config.yaml
hidden_size: 192
d_shared_expert: 0
router_score: "softmax"
normalize_top_k: false
routed_scale: 1.0
init_std_router: 0.013
norm: "rmsnorm"
Below are experts of layer 7 (counted from 0) of a mixture-of-experts language model. Rows are named router (the router's row for the expert) and show model dimensions 0-191. Each number is 128 + 32 x the weight over its row's rms, rounded and kept within 0 to 255.
Before each expert's rows: "mostly gets" lists some tokens that are sent to it at least half of the time. This comes from a sample of Wikipedia text that the model never trained on.

# expert 43
mostly gets: " Kar", " Kh", "iy", " Mah", " Ka", " Bh"
router [175  87 173 115  91  86 152 157  91 111 160 168 104 134  72 121 100 127 143 171 194 138 111  74 134 109 118  95 117 100  90  86 141 141 107 165 123  90  99 137 124 123 129 148 117 117 117  98 149 136 134 135  88 102 131  93  91 108 140 188 126 125 121 131 116 201 109 103  87 112 118 147 120  90  93 116  78 161  95 134 112 189 165 118 156 136 164  70 139  89 122 122 169  85 147 128 163  56 197 121  83  85 103 149 113 100  84 164 134 100 109  74 129 132 170  83 124  89  86 109  97  58  67 108 120 116 137 100 172 157 113 127 141  97 168  90 166 204  82 100 122  87 166 170  90 118 145 181 150 131 102 110 197 180 117  95 158 109 159  97 172 146 163 153 107 100 163  83 128 104  73 105 130 133 108  85 180  89  88  88 126 111 141 159 141 174 146 151 149  96 156 105]

# expert 57
mostly gets: " My", "An", " New", " An", " El", " San"
router [ 94 125  94 148 109  70 155 110 115 108 145 106  77  97 119  88 182 141 141 186 174 135  98 158 156  94 143 108 142 146  95 108  89 153 154 175 133 120  93 133 101 129 122 125 128  99 129  87 181 109 107 124 158 136  86 173 118  87 124 152 172  82 148 134 133 200 137 138 130 111 129 137 216 155 122 194  87 125 153 163 124 143 144 137 133 176 146 116 101  94 122  97 109 138 163 162 178 154 171 122 216 121 112 127 135 122 125 137 183 111 110 145 134  95 149  21 174 138 132 147  97 142 157 158 111  73 130 147 147 132 136 134 118  82 127  93 134 119  91 165 100 142 127 123 123 126 118 146  98 165  89 123 118 106 152 103 139 123 123 157 148 215 190 138 158 183 164 141 149  89  68  90 159 117  69  59 118 115 184  80 127  88 163 136 169 205 115 170 122 122 175  76]

# expert 53
mostly gets: " would", " could", " they", " may", " not", " were"
router [147 114 176  74 148 107  93 191 131 114 122 128 125 173  92 187 108 150 163 128 176 181  97 103 113 155 212 144  95 110  58 134 100  94 135 190 130  90 102  70 144 103 106 114 101 131 129 108  78 131 178 135 139 134 124 161 146 105 163 152  80  77 169 100 169 193 138 104 139 165 134  93 216  81 165 152 112 149 135 102 133 131  97  96 141 113 112 111  87 120 177 123  82 102  84 193 119  97 115  98  64 138 100 131 123 146  71  81 181 110 113  60 155  88 130 108 170 159 133 135 154 155 114 121 118  98 142 134 170 145  93 167 177  95 157 143 118 134 178 137  89 155 221 104  91 162 155 135  90  73  89 181  84 136 137 133 112 132 128 130 128 128 143 120 108 170 120 149 150 136 127 118  94 155 150 125 111 121  98  93 153 161 113 157 186 128 136 110 108  97 139 158]

# expert 24
mostly gets: " MPC", " Spacewatch", " what", " Kitt", " Socorro", " LINEAR"
router [155 104  91 124 112  68  99 191 145  58 141 141 151 168  89  89  71 116 183 143 118 151 101 147 115 118  66 165 131 131  70 178  99 135  68 151 120  70 130  99  79  80  68 104 131 126 183 127 172 108 160 160 104 130 150 149 138 192 196 158 179  90  96  75 154 114 116 158 147 146 119 106 136 153  77 142 163 194 103 167  93 134  82 153 135  92 153 106 157  99 129 173 147 167  96 119  95 151 127 109 137 154  96 106 110  61  89 124 110  83 105 114 133  70 168 158 108 134 120 137 199 133 129 105  94 150 179 129 151 113 129 131 148 158 126  81 116 123 127  96 127 132  83 114 142 137 110 112 153 150 139  90 116 164 119 155 113 101 123 118 118  98 114 199 147  90 102 139 104 203 106 106 122 153 104  87 167  85  89  98 102 101 180 127 135  85 108 165 124  56 129 130]

# expert 3
mostly gets: " William", " Robert", " James", " John", " David", " Charles"
router [227 183 126  90  99 170 112 128 149  92 165 125 149 140 135 135 141  78 152 122  79  69 161 114 109 116  81 100 129 103  97 114 138 161 104 113 107 133  76 104 110 120  82 133 127 185 143 125 162 133 159 129 115 144 131 131  92 139 153 165 145  92 179  90 126 137 181 169 182  66 139 108 132 105  99 114  82 185 128 141 152 187  93 145 114  94 159  98 146 127 115 177 164 143 129 172 100 121 146 135 157 121  85  93 137  86  76 129  55 112 104 135 126 114 126 128  83  93 105  69 157 151  88 138 166 121 121 112 148 168  85  55 159 147 146 132 150 155 121  94  86 123 126 128 126  52 128 118  93  95 206  84 123 143 149 110 140 105 145  90 102 116 174 136 153 170 118 120 148 220  89 136  72 157 139  48 158 145  89  91 156 129 141  84 106 144 137 124 134  65 100 101]

# expert 4
mostly gets: " f", " sp", " r", " sc", " rec", " ext"
router [145 132 131 175 144 190 118 132 150 116 103  88  91  73  83 153 130  91 172 150 156 132 116  97 139 108 130  58 148 176 173  84 110 150 124 160 114 128 115 134 125 106 119  91 118 166  63  88  57 124  83 125 144  97 103  84 175 117 123 159 112  89 148 164  46  94 128 137 120 167 160 131 155 108 110 176  99 132 108 159 148 127 132  77 152 184 113 119 123 167 126 101 186 120  86 147 167 111 132 121 118  50 111 156 100 148 122 139 101 164 133 125  61 164 108  60 129  97 167 129 124 166 114 161  79  81  99 121 131 192 123 148  59 100 124 189 139  97 161 113 117 128 123 118 129 108 136 202 144  65 119 176 126  97  89 130 193  78 136 182 147 177 117 141 180  75  92 105 155  53 135 116 144  87 128 132 137 115 128 165 124 116 141 123 102  79 142 162 147 134 152 137]

# expert 58
mostly gets: " Gr", "St", " Str", " gr", " Bl", " Comm"
router [ 83 127  92 159 162 111 135  87 137 137  89 122  83 123 135 115 130  87 195 133 163 127 121 125  87 147 174  68 148 179 102 145 126  96 128 180  85 100  86 121 112 107 123  98  94 150 166  73 156 100 110 136 159  78 135 144 153 120 107 151 153 118 143 132  71 143 126 147  96 161  81 116 125 112 106 168 146 159  56 176 170 163 150 119 159 175  55  96 124 166 148  76 192 162 112 152 109  85 111 110 153  58 131 113  82 110 167 116 157  93  96 119 101 126 133 102 160  79 173 142  94 155 108 176  80 130  95 148 138 136 102 161  71  62 150 123 147 123 158 119 135 130 110 136 156  64 127 157 164 140 110 174 129  65  89 141 134 115 133 156 153 156 120 170 116 109  95  88 128  83 155  84 156  79 133  86  89 126 174 132 119 126 193 159 155 122  76 189 164 183 114 176]

# expert 48
mostly gets: " several", " many", "Other", " •", " four", " five"
router [139 106 146  90 157  94 161 188 143 132 125 101  67 166 148  84  91 158 126  82 169 118  80  89  87  60 141 158 138 113 134 173 130 118 119  67 128 144 124 146 176 169  89  98 174 100  91 206 183 101 173 149 124 148 112 182 164 147  91 151 158 102 164 103 110 176 119 124  86  92 137 119 171  94 118  84 178 109 143  89 132  97 126 170 134 126 110 144 132 109 161 165 145 116 130 151 134  85 118  81 141 122  90 103 144 139 120 144 128 118 139 120 182  93 157 165 115  59 113 111 165 161 168  84 143 148  93 130  68 132 140 179 163  63 110  90 101  97 150 148 160 133 145 120 140 100 162 133 120 115 169 106 121 141 140 124 138 106 132  87 125  94 129  86 117 114 154 193  94 136 118  94 105 118 185 113 232 153 122 112 100  90 218 187 178 155 131 122  93 117 131  95]

# expert 50
mostly gets: " K", " c", " T", " l", " Z", " t"
router [119 116 146 116 169 159  86 130 116 102 100 106 108 111  82 152 111  86 167 127 176 138 131 135 122  49 143  64 150 166 117  95 120 108 116 205 117 159  65 125 119  73 109  86  98 133 140  81  88 167 113 152 127 155 132  95 157  88 107 143 101  73 133 177  44 122 118 124 116 133 155 144 131  96 115 137 101 138  86 185 162  97 122  89 139 151 171 116 124 179 144  76 183 127 131 168 155 101 167 100 101 105 153 130 103 160 140 107 120 157 123 100 100 161 116  21 182 151 180 145  97 135 102 105 101 127 123 117 176 173 107 166  92 107 145 144 125 122 150 151 132 125 112 144 109 151 153 224 161  72  88 207 129 122 125 136 182 102 104 160 172 141 149 163 163 138 118  73  91  52 123 118 114  79 122 118 173 132 170 158 136 148 161 124 132 105 132 168 164 135 132 145]

# expert 36
mostly gets: " un", " inter", " Un", " Inter", " trans", " Res"
router [168 110 126 146 170 133 145 114 142  98 131 124 117  68 130 116 105  54 136 121 136 120 160 138  90 139 122 133 134 174 107 121 120 131  84 193 150 178 168 113  90 134 158 153 117  62 226  91 110 102 139 147 149  92 125 173 143  56 144  88 136 105  72 148 117 178 127 118 139 142 173 166 146 141 132 179 120 169 101 164 164 214 129 161 126 107  96  85  78 107 121 129 113 123 184  85 138 138 138  98 107 136 161 126  97 156 101 151 130  97 155 143 150 136 164 127 158  93 148 110 121 161 124 126  44  99 216 156 105 111  83 169 126 134 124 148 118 159 100 135  86  99 141 126 108  66 186  41 129  85  92 135 138 116 145 149  94  78 137 156 106 175 138 143 101 131 155 114  95 117 152  98 126 108  87  85 156 104 200 149 143 112 121 156 105 139 119 123  65 126 200  91]

# expert 10
mostly gets: "′", " Succeeded", " number", " MPC", " Candidate", " List"
router [183 148 126 119 114 142 203 155 162 155  88 194 144 120 187  98 111 120 162  59 166 144 181 115  61 183 138 142 170 112 106 117 108  79 136 127 151 180 133 116 113 101 113 147 156  86 156 137 125 128  95 136 146 172 159 137  99 145 112 162 197  95  83 184 133 149 176 185 147 117 162 205 136 106 139 119 122 153 143 155 146 155 115 137 163 141  57  94  96  87 140 151 116 103 105 152 129 105 174 121 128 121 114 149 140  84 116 144 123 170 140 168  93 130 147  76  70 100 105 130 164 129 130 124  81 115 137 121 110 119  91 187 161 161 151 117 122 117 158  92 120 145 133 161 114 151 143  82 171 111 146 146 167 125 120  47 123 160 112 140 114 145  61 119 110 151 123 132 139 177 124 113 148 112 106 110  99 120 127 160 144  72 165 224  70 137  68 145 153  36 154 150]

# expert 16
mostly gets: "History", " List", "=", "iege", "ensis", "American"
router [195 109 160 141 110 148 152 166 149 107 189 112 135 164 137  75 155 139 158 104 124 145 105 127  97 155  72 103 109  93 114 161 101 156  77  88 101 102 166 167  98 144  88 123 148 118 123 103 152 104 190  98 148 123 130 115 146 196  54 124 144 140 174  89  94  88 152 155 133 132 154 126 132 171  58 152 139 125 106 104 146 147 112 157  53 115 137 118 139 154 114 140 112 123 117 148  76 124 170 111 121 107  49  90 125  80 101 130 132 140 151 126 140 142 157 158  78 138 121 122 132 111 150  97 105 135  94 108 141 154  98 110 125  89 138 107 133 168  96  72  79 151 148 101  49  77 122  98  50 132 135  61  99 111 154 112 146  63 117  81 149 159 147 116 145  99 150 126  95 164  78 171 140 117 120  94 219  67 147  65 117  79 131 137 127  94 153 134 188  71 158 131]

# expert 14
mostly gets: "ъ", "н", "э", "т", "р", "ा"
router [177 139 189 158  82 115 131 150 127 154 152 134 149 140 143  93 131 120 198 149 125 134  72  60  94 145 124  86  92  96  94 117 129 143  98  77  89 107 153 131 143 128  92 222 119 127  73  48 120 143 141 215 113 117 125 181  98 145 124 114 117  92 126 136 151 107 138 124  91 141 189 170 142 155  88 159 107 169 122 147 141 101 103 125 111  96 131  71 108 121 144 152 162 119 138 117  89  94 105 125 182 120  94  87 124 123 135 194 137 122 147 104  83 126 136 181 160 162 131 128 134 118 191 170 126 117 105 160 149 116  82 160 209 104 136  64  97  88 176 128 150 136 175 138  61  73  98 119 122 110 121  89  93 136  93 105 161 108 135 161 141 134 123 149 180  99 127  58  90 175  94 105 145 132 158  74 204 104 127 103  99 108 139 114  98 118 127  87 162 151 109 146]

# expert 59
mostly gets: " they", " They", " This", " It", " There", " who"
router [157 109 142 121  99 147 138 122 144 141 174 187 163 189 136 133 158 107 178 136 171 163 136 108  88 152 117 183 140  75 162  66 106 109 112 101 136 183  96 112 143 100 139 213  62  71 147 153 119 167 170 165 135 122 117 110  90 153 133 120 155 106 176 121 199 128 132 173 108 182 169 166 109 171  84 127 149 163 116  94 119 171 191 155 173 110  99 103 112 112 192 131 138 144 104 158 113 104 121 113 171 150  93 127 154 121 139 148 101 142  95 105 140 111 132 173 139 152 113 132 172 142 111  87 130  54 118 151 161  84 114 146 135 160 176  88 117 107 159  99  90 166 150 111  82 153 125 100 106 160 125  86 144 118 141  58 164 100 152 134 131 101  84  88  64 124 115  99 116 224 137  86  99 207 171 125  91 115  98 126 117 137 127 147 107 115 135 109 184 113 117 169]

# expert 52
mostly gets: " his", " a", " an", " His", " its", " their"
router [ 83 101 108 146 161 133 139 169 100 147 130 135  80 188 104 116 109  77 148  70 171 105 128 126 144 143 125 112 111  70  94  89 107  84 150  81  98 136 101 135 164 165 107 137 142  95 109 130  93 138  86 149 151 123  65 170 117 140 160 122 131 103 112 140 176 206 174 157 160  70 138 119 123 120 130  77  79 145 118 100  74 188 137  72 101 110 138 154 133  67 138  78 120 144  92 158 144 163  84 108 170 111 135 129 118 136 129 168  93  89 170  99 201 149 130 167 106  96 125 132 183 139 205 139 143 138  89 132 121 138  98 137 158 111 155 128 150  86 116  97 145 124 128  84 126 145 105 162 137 104 100  82 128 170 145  65 196 178 127  96 121 124 112 143 139 146 101 133 168 114 117 107 123 119 197 150 144 187 163  90 137  50 117 153 170 147  78 143 102  49  72  97]

# expert 30
mostly gets: " Bar", " Har", " Kenn", " Gar", " Ros", " Mor"
router [150 151 144  99 151 135 134 128 151 138 159 120 128  99 138 108 117 121 181 201 143 171 132 135 143  89 153  95 152  66  71 127 126  92 136 148 120 128 135  83  96  71 122 132 118 127 202  99 160  83 175 173 134  91 155 135 135 118 115 152 124 117 133  63  72 179 114 137 172  85 151 103 124 104 128 137  77 188  77 177 135 181 159 147 129 124 106 108 107 138 131 111 151 135 132 148 182  80 136 172 172 104  96 133 131 119 138 134 177  91 143 114  97 107 128  63 129 168 134 111 168 135  37 170  65  64 164 166 108  91  88 140 133 137 137 130 132 164 137  99 121 113 134 124 167  80 140 143  97 121  54 168 167 124 133  63  76  75  89 161 152 172 193 147 110 141 106 113 144 105 150  92 150 138 107  56 142 136 148 107 131  61 157 143 102 145 110 145 158  86 193 119]

# expert 28
mostly gets: " According", "According", " Kitt", " Nic", " rad", " Vill"
router [100  57 134  91 128 114 154 136 120  69 149 123  89 125 130  55 121 144 122 157 123 114 124 127 102 106 131 106 131 132 139 111 131  94  79 173  97 149 108 182  82  70 149 118 125 115 160 124 164  85 105 153 100 156 174 159 156  48 118 157 163  71 114 129 142 157  79 108  97 165 122 130 153 125 146 159 127 170 112 173 162 186 194 141 152 155 112  81  81 109  95 145 106 113 122 193 125 123 186 160 178 131 129 121 139 122  94 119 103  86 162 164 128  52 186 120 121 115 150 112 114 115  78 161  45 102 236 164  72 115 102 152 111 117 131  73 113 125 132  80  94 176 126 127 144  88 183  97 142 147 158 118  88 118 116 140  88 102 110 119 152 142 160 107 152 113 116 102 131 150  97 120 136  99  87 105 218 134 153  90 140  96 125 147  98 145  99 128  82  97 132  91]

# expert 45
mostly gets: "Ind", " Arab", " Slov", " Hind", "ñ", " Liber"
router [158  96 184 104 108 153  82 125 129  71 170 124 147 172 203 117 125 130 133 124 139  87 145 114 115  86 130 172  40  98 166 134 121 102  91 145  93 134 164 138  78 107  73 109 128  62 153 131 180 120 181 131  87  93 134 158 167  82  96 157 185 127  80 160  83 153 102 122 113 106 134 138 113 176 105 150 169 115 139 146 120 151 125 147 117 151 129  88 105 111 147 255 158 140 119 202 117 139 141 117 140 113 156  82 128  53  97 163 129 133 104 134 139  78 116 118 121  92 116  74  94 116 118 127 135  90 191 149 100 128 108 178 124 101 179 160 137  98 101 128 103  63 120  97 112 129  64  74 121 141  89 106 107  95  99 118 102 122 116 141 137 138 139 108 139 104 151 136 155  98  81 106 127 142 123  79 168 137 116  82 167 144 176 142 105 160 128 148  71  71 127  84]

# expert 18
mostly gets: " U", " H", " T", " S", " B", " O"
router [143 127  94 158 151 122 110 119 108  72 162  97 137 143  90 139 121  61 175 127 214 127 104 171 107  93 142  77 141 138 179  96 135 110 115 182  73  81 116 146 125  94 125  76  88 120 128  78 102 133 130 152 113  75 110 115  90 110 134 126 145  97 120 135  92 105  97 121 117 137 125 128 194 113 118 135  88 106  87 143 159 130 163  90 110 132 138 116 156 114 168 100 184 173 130 146 174 149 157  56  94 124 130  90 127 129 143 121 131 128 147  69 109 159 158  28 168 163 143 129 122 110 112  97 104 153 101 136 107 155 133 190 116  91  96 135 103 141 100 148 144 104 141 125 115 154 165 185 126  93  46 125 166 123 138 150 178  71 137 135 173 161 163 171 126 150 130  71 118  43 120  97 117 138 148 140 163 119 143 198 115 134 172 144 192  76 177 151 179 119  84 177]

# expert 21
mostly gets: " Records", " Science", " Museum", " Arts", " Racing", " Development"
router [180 153 107 105  77 140 111 147 146  91  81  70  75 137 114 107 115 108 144 155 102 102 156 128  97 152 115 157 163 126 110  86 104 150 126 124 143 122 136 159 102 116 105 137 109 184 148 103 172 118 168 121 114 132  55 149 101 143 155 133 192 136 168 123  73 102 134 102 144 141 115 143 134 103  91 129 121 117 187 144 119 205 120 140 130  76 186  45 157  85 141 183 144 165  93  79 124 139 169  85 137 134 113  85 159 157  97 129 199 117 101 111  92 149 104 138 139 129  85 131 181  94 123 132 175 130 123 164 166 101 125 117 139 163  93 111  88  90 142 105 140 179 128  55 101 104 119 111  72  94 243 108  74 180 135 145 145 146 156 103 166 166 134 136 139 124 118 146 108 167 123 140 143 139 140 100 162  58  85 160 138 119 170  63 137  94 140  96 153  59 129 113]

# expert 49
mostly gets: " she", " they", " he", " He", "He", " Henry"
router [179 127 186 135 154 112 139 194 146 114 176 139 146 130 119 134 131  80 189 154 180  81 110 101 110 111  86 104 151  79  83 173 138 129 132  94 132 140  89 108 117  79  60 173 113 147 129 112 119 193 142 179 111 106 146 126  94 120 112 127  94 134 187 111 168 109 131 145 145 130 155 139 166  41 122 127 154 152 151 116 139 215 117 141 128  37 154 125 134 112 125 179 153 149 111 141  66 101  99 108 185  89 116 115 146 122  83 125  78 105 106 160 120  71 110 118 109 140  89 125 170 126 127  88 141 122 159 130 160 122  91 120 143 162 163 131 144 142 132 101 155 103 164 108 131 116  94 130 118  56 151  90 135 211 136 131  79  97 112 130  85 123 143 161 154 117 144 102 111 188  94  92  58 182 137  62 151 117  57 100 143 101 109  82 133 158 148 107 145  79 118 157]

# expert 22
mostly gets: " April", " January", " October", " December", " July", " February"
router [128  98 104 176 107  89 113  86 129 125  85 103 137 134 111 105 201 107 187 134 170  95  77 117 134  99 137 132  93 200 115 121 110 124  76 166 113 114 131 156 174 113  70 115 154  98 128  86  72  87 109 145 133 147 120 178 194 172 144 140 142  74  89 192  66 143  41 194  91 145 101 122 105 167  75 140 128 182 105 129 148 180 134 121 142 114 148 141 108 166 113  74 167 148 134 155 156 125 142 109 104 119 103 130 107 128 118 104 188 111 125 144 113 119 100 145  86 125  92 148 106 129 120 134 130 127 162 136 108 122 112 160 136  71 113 117 168 105 174 131  65 143 137 128 154  75 189 138 172 108  71 133 158 130 133 112 146 130 174 152 177 169 123 158 115 116 173 132 107  70 128 101 128  81 112  72 173  88 152 128 104 116 195 199 111 102  71  87 110 102 100 118]

# expert 33
mostly gets: " and", " but", " including", " or", " while", " &"
router [133  99  97  99 109 175 140 148 196 148  77  94 120 101 126 117  83 195 100 118 197 144  84 110 133 171 151 140 126 129  91  87  59 107 129 114  84 107 102 143 106 167 116 166 117 156 106 180  92 105 118 111 131 101 167  81  78 129 119 158 114 159 105 138 145  79 195 122  96 156 130  54 149 169 101  62 169  99 127  81 125 126 109 149 135 100 103 143 139 173 109 124 128 139  55  77 167 132 103  93 153 113 108 161  97 114 118  76 146  92 108 154 125 143 102 151 121 118 127  60  91 123 171  92 141  96 153 160 218 102 106 139 124  65 136 126 112 130 125 151 136 104 140 106 128 145  73 122 143  94 181 164 149 146 145 157 117 127  98 104 143 150 144  72  92  93 112 119 105 102 169 111 144 130 130 134 102 186  83 111  35 136 118  88 151 174 155  76 101 191 129  88]

# expert 35
mostly gets: " %", " Votes", " JPL", " Succeeded", " MPC", " Candidate"
router [151 154  95 146 138 107  79 112 185  88 127 132 142 127 110 110 134 160 155 128 146 158 161 176  76 170 156 179 131 172 109 122 116 105  99 191 173 123 188 127 203 123 108 176 132  98 190  52 133 125 126 166 120 178 143 154 152 172 152 181 131 111  92 140 144 144 118 169 124 209 155 192 181 117 100 111 144 156 135 123 121 116 124 136 148 148 159 129 101 160 101 106 145 128 139 121 101 112 174 120 139 101 108 115 140 171 122 141  85 102  65  87 127 127 139  79 120  82 131 121 125 151 183 153 153 145 118 167 174 136 100 180 117  87 100 113 183 100 251 105 132 126  98 134  96 104 189 109 182 131 142 161 116 105  73 119 105 105 133 153 141 136  83 129 133  59  90 188  81 134 112 113 139 100 132  93 139 156 109 138 190  76 113 137 126 117  87 103 108  99 150 167]

# expert 55
mostly gets: " member", " west", " east", " debut", " south", " album"
router [132  59 149 166 119 138 171 154 131 148  97 185 144 190 150 110 159  93 161 107 158 138  92 132 118 186 150 121 158 102 120 113 138 122 124  65 166 196  95 122  65 124 156 106  87  88 113 144 143 194 108 133  99 127 114 126 158 120 155 114 158 129 153 157 174 181 144 171 181 186 178 179 105 114 128 102  85 140 130 127 116 111 155  95 114 160  68 133 122  98 105 120 150 133  97 167 125  91 143 123 145 102 167  86 132 100 137 142 103 175 100 172 135 168 183 187  89  89 168 142 176 120  50 119 140 151 104 111 149 129 120 155 200 184 167 115  73 108 122 120 136 128 191 119 101 154 122 131 150 171 127 116 186 159 132  99 178 113 100 113 106 137 112  78  91  98 127  78 117 159 159  52  74 148 175 141 112 110 143 163 172 127 113 168 112  88 153 138  90  90 152 158]

# expert 12
mostly gets: " ph", " ge", " recept", " bi", " aut", " bas"
router [135 118 116 162 105 184  80 149 116  95 139 124 149 145 167  92 119 116 134 118 116 172 114 111 107 154 133 111 152  97 146  90 131  82  76 195 167 167 152 205  97  98 173  65 134 146 144 136 115 135 125  83 113 132 141 101 156  75  99 165 131  92 135  94  62 140  66 139 121 185 118 119 111 139  90 148  74 108 110 163 155 188 183 103 230 147  90 133 120 133 150 142 163 134 121 130  92 167 142 166  30  74 133 157 147 115 113 135 148 140 157 124 170 121 177 139  91  80 180 113 100 135 109 170 115 135 177 207 103 122  96 169 123 109 108 110 146 103 133 105 123 108  70 122 131 102 154 116 127  59  81 178 114 138 110 143 100  89 136 145  58 155 123 100 107 144 142 125 133  75 103 145  89 130 128  72 174 126 140 160 127 103 121 165  89 160 118 182 131 122 167 113]

# expert 6
mostly gets: " won", " used", " However", " located", " based", " died"
router [159  98  72 100  96 116 138 200 136 123 178 139 169 172 162 111  97  80 109 124 118 102 131 122 179 100 151 140 139  98  47 171 124 109 110 102 112 134 109 220 214  99 109 144 160  44 174 181 119 135 138 147 152 134 139  95 192 129 111 157 185 146 168 137 174 130 154 158 141 152 173 188 123 126 179 184  99 126 128 133 124 119 134 107 116 135 118 156  73 155  71 109 150 152  95 148 131 141 134 149 143 107 104 175 169 140  95 138  78 156 157  82 104 157 135 158 134  61  87 137 121 188 124 134 131 172 147 110 164 172 109  85 123 109 143  65  75 134 116 115 102  73 117  98 123  96 194 108 131 105 150 110  85  94  91 102 131 104  83 122 167 150 164  70 104 105 138 130 111 116  97 136  83 148 148 142 141  83 124 124 157 100 121 136 136 133 132 122 126  68 178  90]

# expert 23
mostly gets: " an", " his", " entire", " this", " early", " late"
router [ 99 120  91 116 141 105 162 194  83 117 153 125 129 174 131  80 165 177 126 118 125 110 122 194 161 177 148 119 116 113  74  92  81 122 153 107  83  90 112 132 106 127  92  75 133 128 178 107 168 115  53 130 163 129 110 193 155 154 165 106 156 191 154 164 149 149 182 142 137 113 107 155 136 124  66  81  90 152 118 145  86 191  75  66  86 139  88 135 144  69 116 108 131 147 132 165 148 167  88  81 182 122 101 100 115  72 135 145 132  95 136 136 108 118 138 157  97 113  72 119 153 105 145 187  83 161 166 143 125 133 175 112 172 157 151 108 148 125  52 113 135  82 106 146 137 155 133 114  94 167 141  94 140 166 141 163 131 193 121 115 153 122 126 180 135  85 126 125 133 142 169  66 133 118 141 129 127 163 131 104 133 101 107 151 134 165  73 115  37 131 187 115]

# expert 44
mostly gets: " National", " World", " Marine", " UEFA", " Premier", " International"
router [161  97 156 134 131 100 142 180 106 104 190 140 106 192 126  93 148  74 160 112 130  89 113 130  85 122  90 120 186 119 135 106 130 148 139  81  95  94 165 121  89 118  87 119 118 138 147 151 205 144 164 140 142  66 141 170 111 150 134 130 184  94 150  85 106 176 139 176 148 126 101 183 137 164  71 122 109 125 107 147 128 218 123 119 102 112 158 117 127 108 132 190 151 145 103 131 117  98 124  95 113  88 142  59 125  77  90 193 130 123 139 120 168 132 128 166 120  70  61  97 173 118 135 145 149 141 144 144  89 106 124 123 172 117 151 107 135 112  98 115 147  98 130  98  68 124  69  66  66 132 126  68  94 138 125 191 132 125 184 110  97  94 147 128  69 106 113 112 132 173 124  91 138 105 118  74 180  74  98 115 182 158 166 201 133 106 126 117 139 100 156 110]

# expert 1
mostly gets: " may", " could", " can", " will", " must", " might"
router [130  85 124  71 134  86 135 115 119 107 156 127 138  89 104 163 135  81 151 117 111 176 173  96 104  99 161  91 162 158  94  63  99  99  85 151 137 146 128 115 150 135  98 159 137 121 179 146 116 158 158 175 173 159 163 142 138  77 148 208 121  86 158 116  77 104 129 120  94 207 130 173 154  99  98 159 115 118 124 113 123 169 155 138 215 126 135  69 115 167 112  99 136  80  96 124 177  84  75 171 139  88 126 194 161 131 123  80 128 129 120  97 145 119 159  67 163  60 172  97  97 119 109 152 152  97 173 157 149 159  68 162 117 111 147 156 119 115 145 118  84 111 158 132  75 131 115 149 108  69 118 167  99  87  85 113 151  92 105 150 132 138 126 125 112 150 101 143 139 131 100 183  74 165 150 134 142 117 147 130 122 152 148 146  82 141  93 172 175 159 221 147]

# expert 47
mostly gets: " water", " food", " JPL", " metal", " rock", " Spacewatch"
router [184 109 106 149 118  94 121 172 111 114 128 127 181 142 183  91  85  60 100  98 105 133 208 155  68 149 115 189 131 106 103 150 108 133 102 140 101 146 118 127 141 126 126 113 158 152 122  99 123  98 148 147  87 168 106 132 108 202 154 155 141 152  77 158 152 165 129 134 155 151 136 140 107 201  57 115  90 126 132 175 141 167  96 157 123 135 111 153 157  98  74 153 140 150 129 162 104 159 218 134 125 106 127 167 181  97 140 151 150  93 107 126 207 130  96 121 112  42 138 108 219 143 110 135 140  91 101 123 173 110 122 117 195 177 140 101 101 103 126  95  78 116 126 132  81 102 101 125  92 140 115 108 120 141 173  71  73  85 169 112  96 112 111 111 140 108 150 114 121 204 169 138 114 142 125  78 167 103 119 128 107 113 143  96 132 118 107 142 153  62 161  99]

# expert 37
mostly gets: "History", " Coordinates", " events", " Species", " episodes", " countries"
router [142 115 184 153 154 146 108  91 168 146 118 151 128 147 136 182  95 193 128 104 191 138 124 149 112 191 154 136 114  97 147 190 115 126  98 139 153 131 125 101 146 117 119 149 117 111  50 102 137 141 160 128 131 130  71 103  99 137  98 145 168 128 166 175 139 153 121 151 146 196 139 168  68 141 101 132 110 119 149  93 150 181  97 123  96 139 122 106 169 164 164 155 168  98  96 176 108  92 192 122 153 128  79  93 173  98 143 168 108 157 113 102 147 163 135 203 112 104 109 110 152 124 166  63 149 159 130 147 166 126  80 204 174  89  78  71  87 112 187 107 145 138 146 137  77 151 135 144 135 191 116  97 116 133 131 121 104  76 163 132 155 111 138  80  83 102  78 161  83 186 111 101  90 146 120 121 132 113 113 142 112 130 103 206 122 128 195  65 142  93 111 116]

# expert 63
mostly gets: " large", " any", " His", " various", " economic", " local"
router [122  68  70 114 178 161 102 213  72 111 172 119 116 124 166  65 105  79 147 125 117  93 162 180 162 115 139 126 145  92 133 143  89 123 160 111  62  93  54 190 177 146  97 119 185 137 190 177 125 117 116 145  87  95 131 147 151 130  68 120 134 173 137 170 150 118 177 123 146 139 144 142 109 177 100 112 125 145 122 180 105 168 102 144 130 149 120 188 140 133  88 117 100 157 118 105 145 216 104  48 188 136  65 155 113 108 127 147 102 129 130 145 133 116  57 152  75 116 113 125 150 140 141 158 186  94 174 193 136 134 164 102 125 113 162  83 117 135  91 102 122  94 114 126 136  82 166  99 149 141 149  98 148 154 184 119 182 105 122 131 139  80 124 149  90 122 124 110 118 150 131 130  71 115 175 123 140 156 133 114 127  88 142 165 138 121 115 117  99  90 175 120]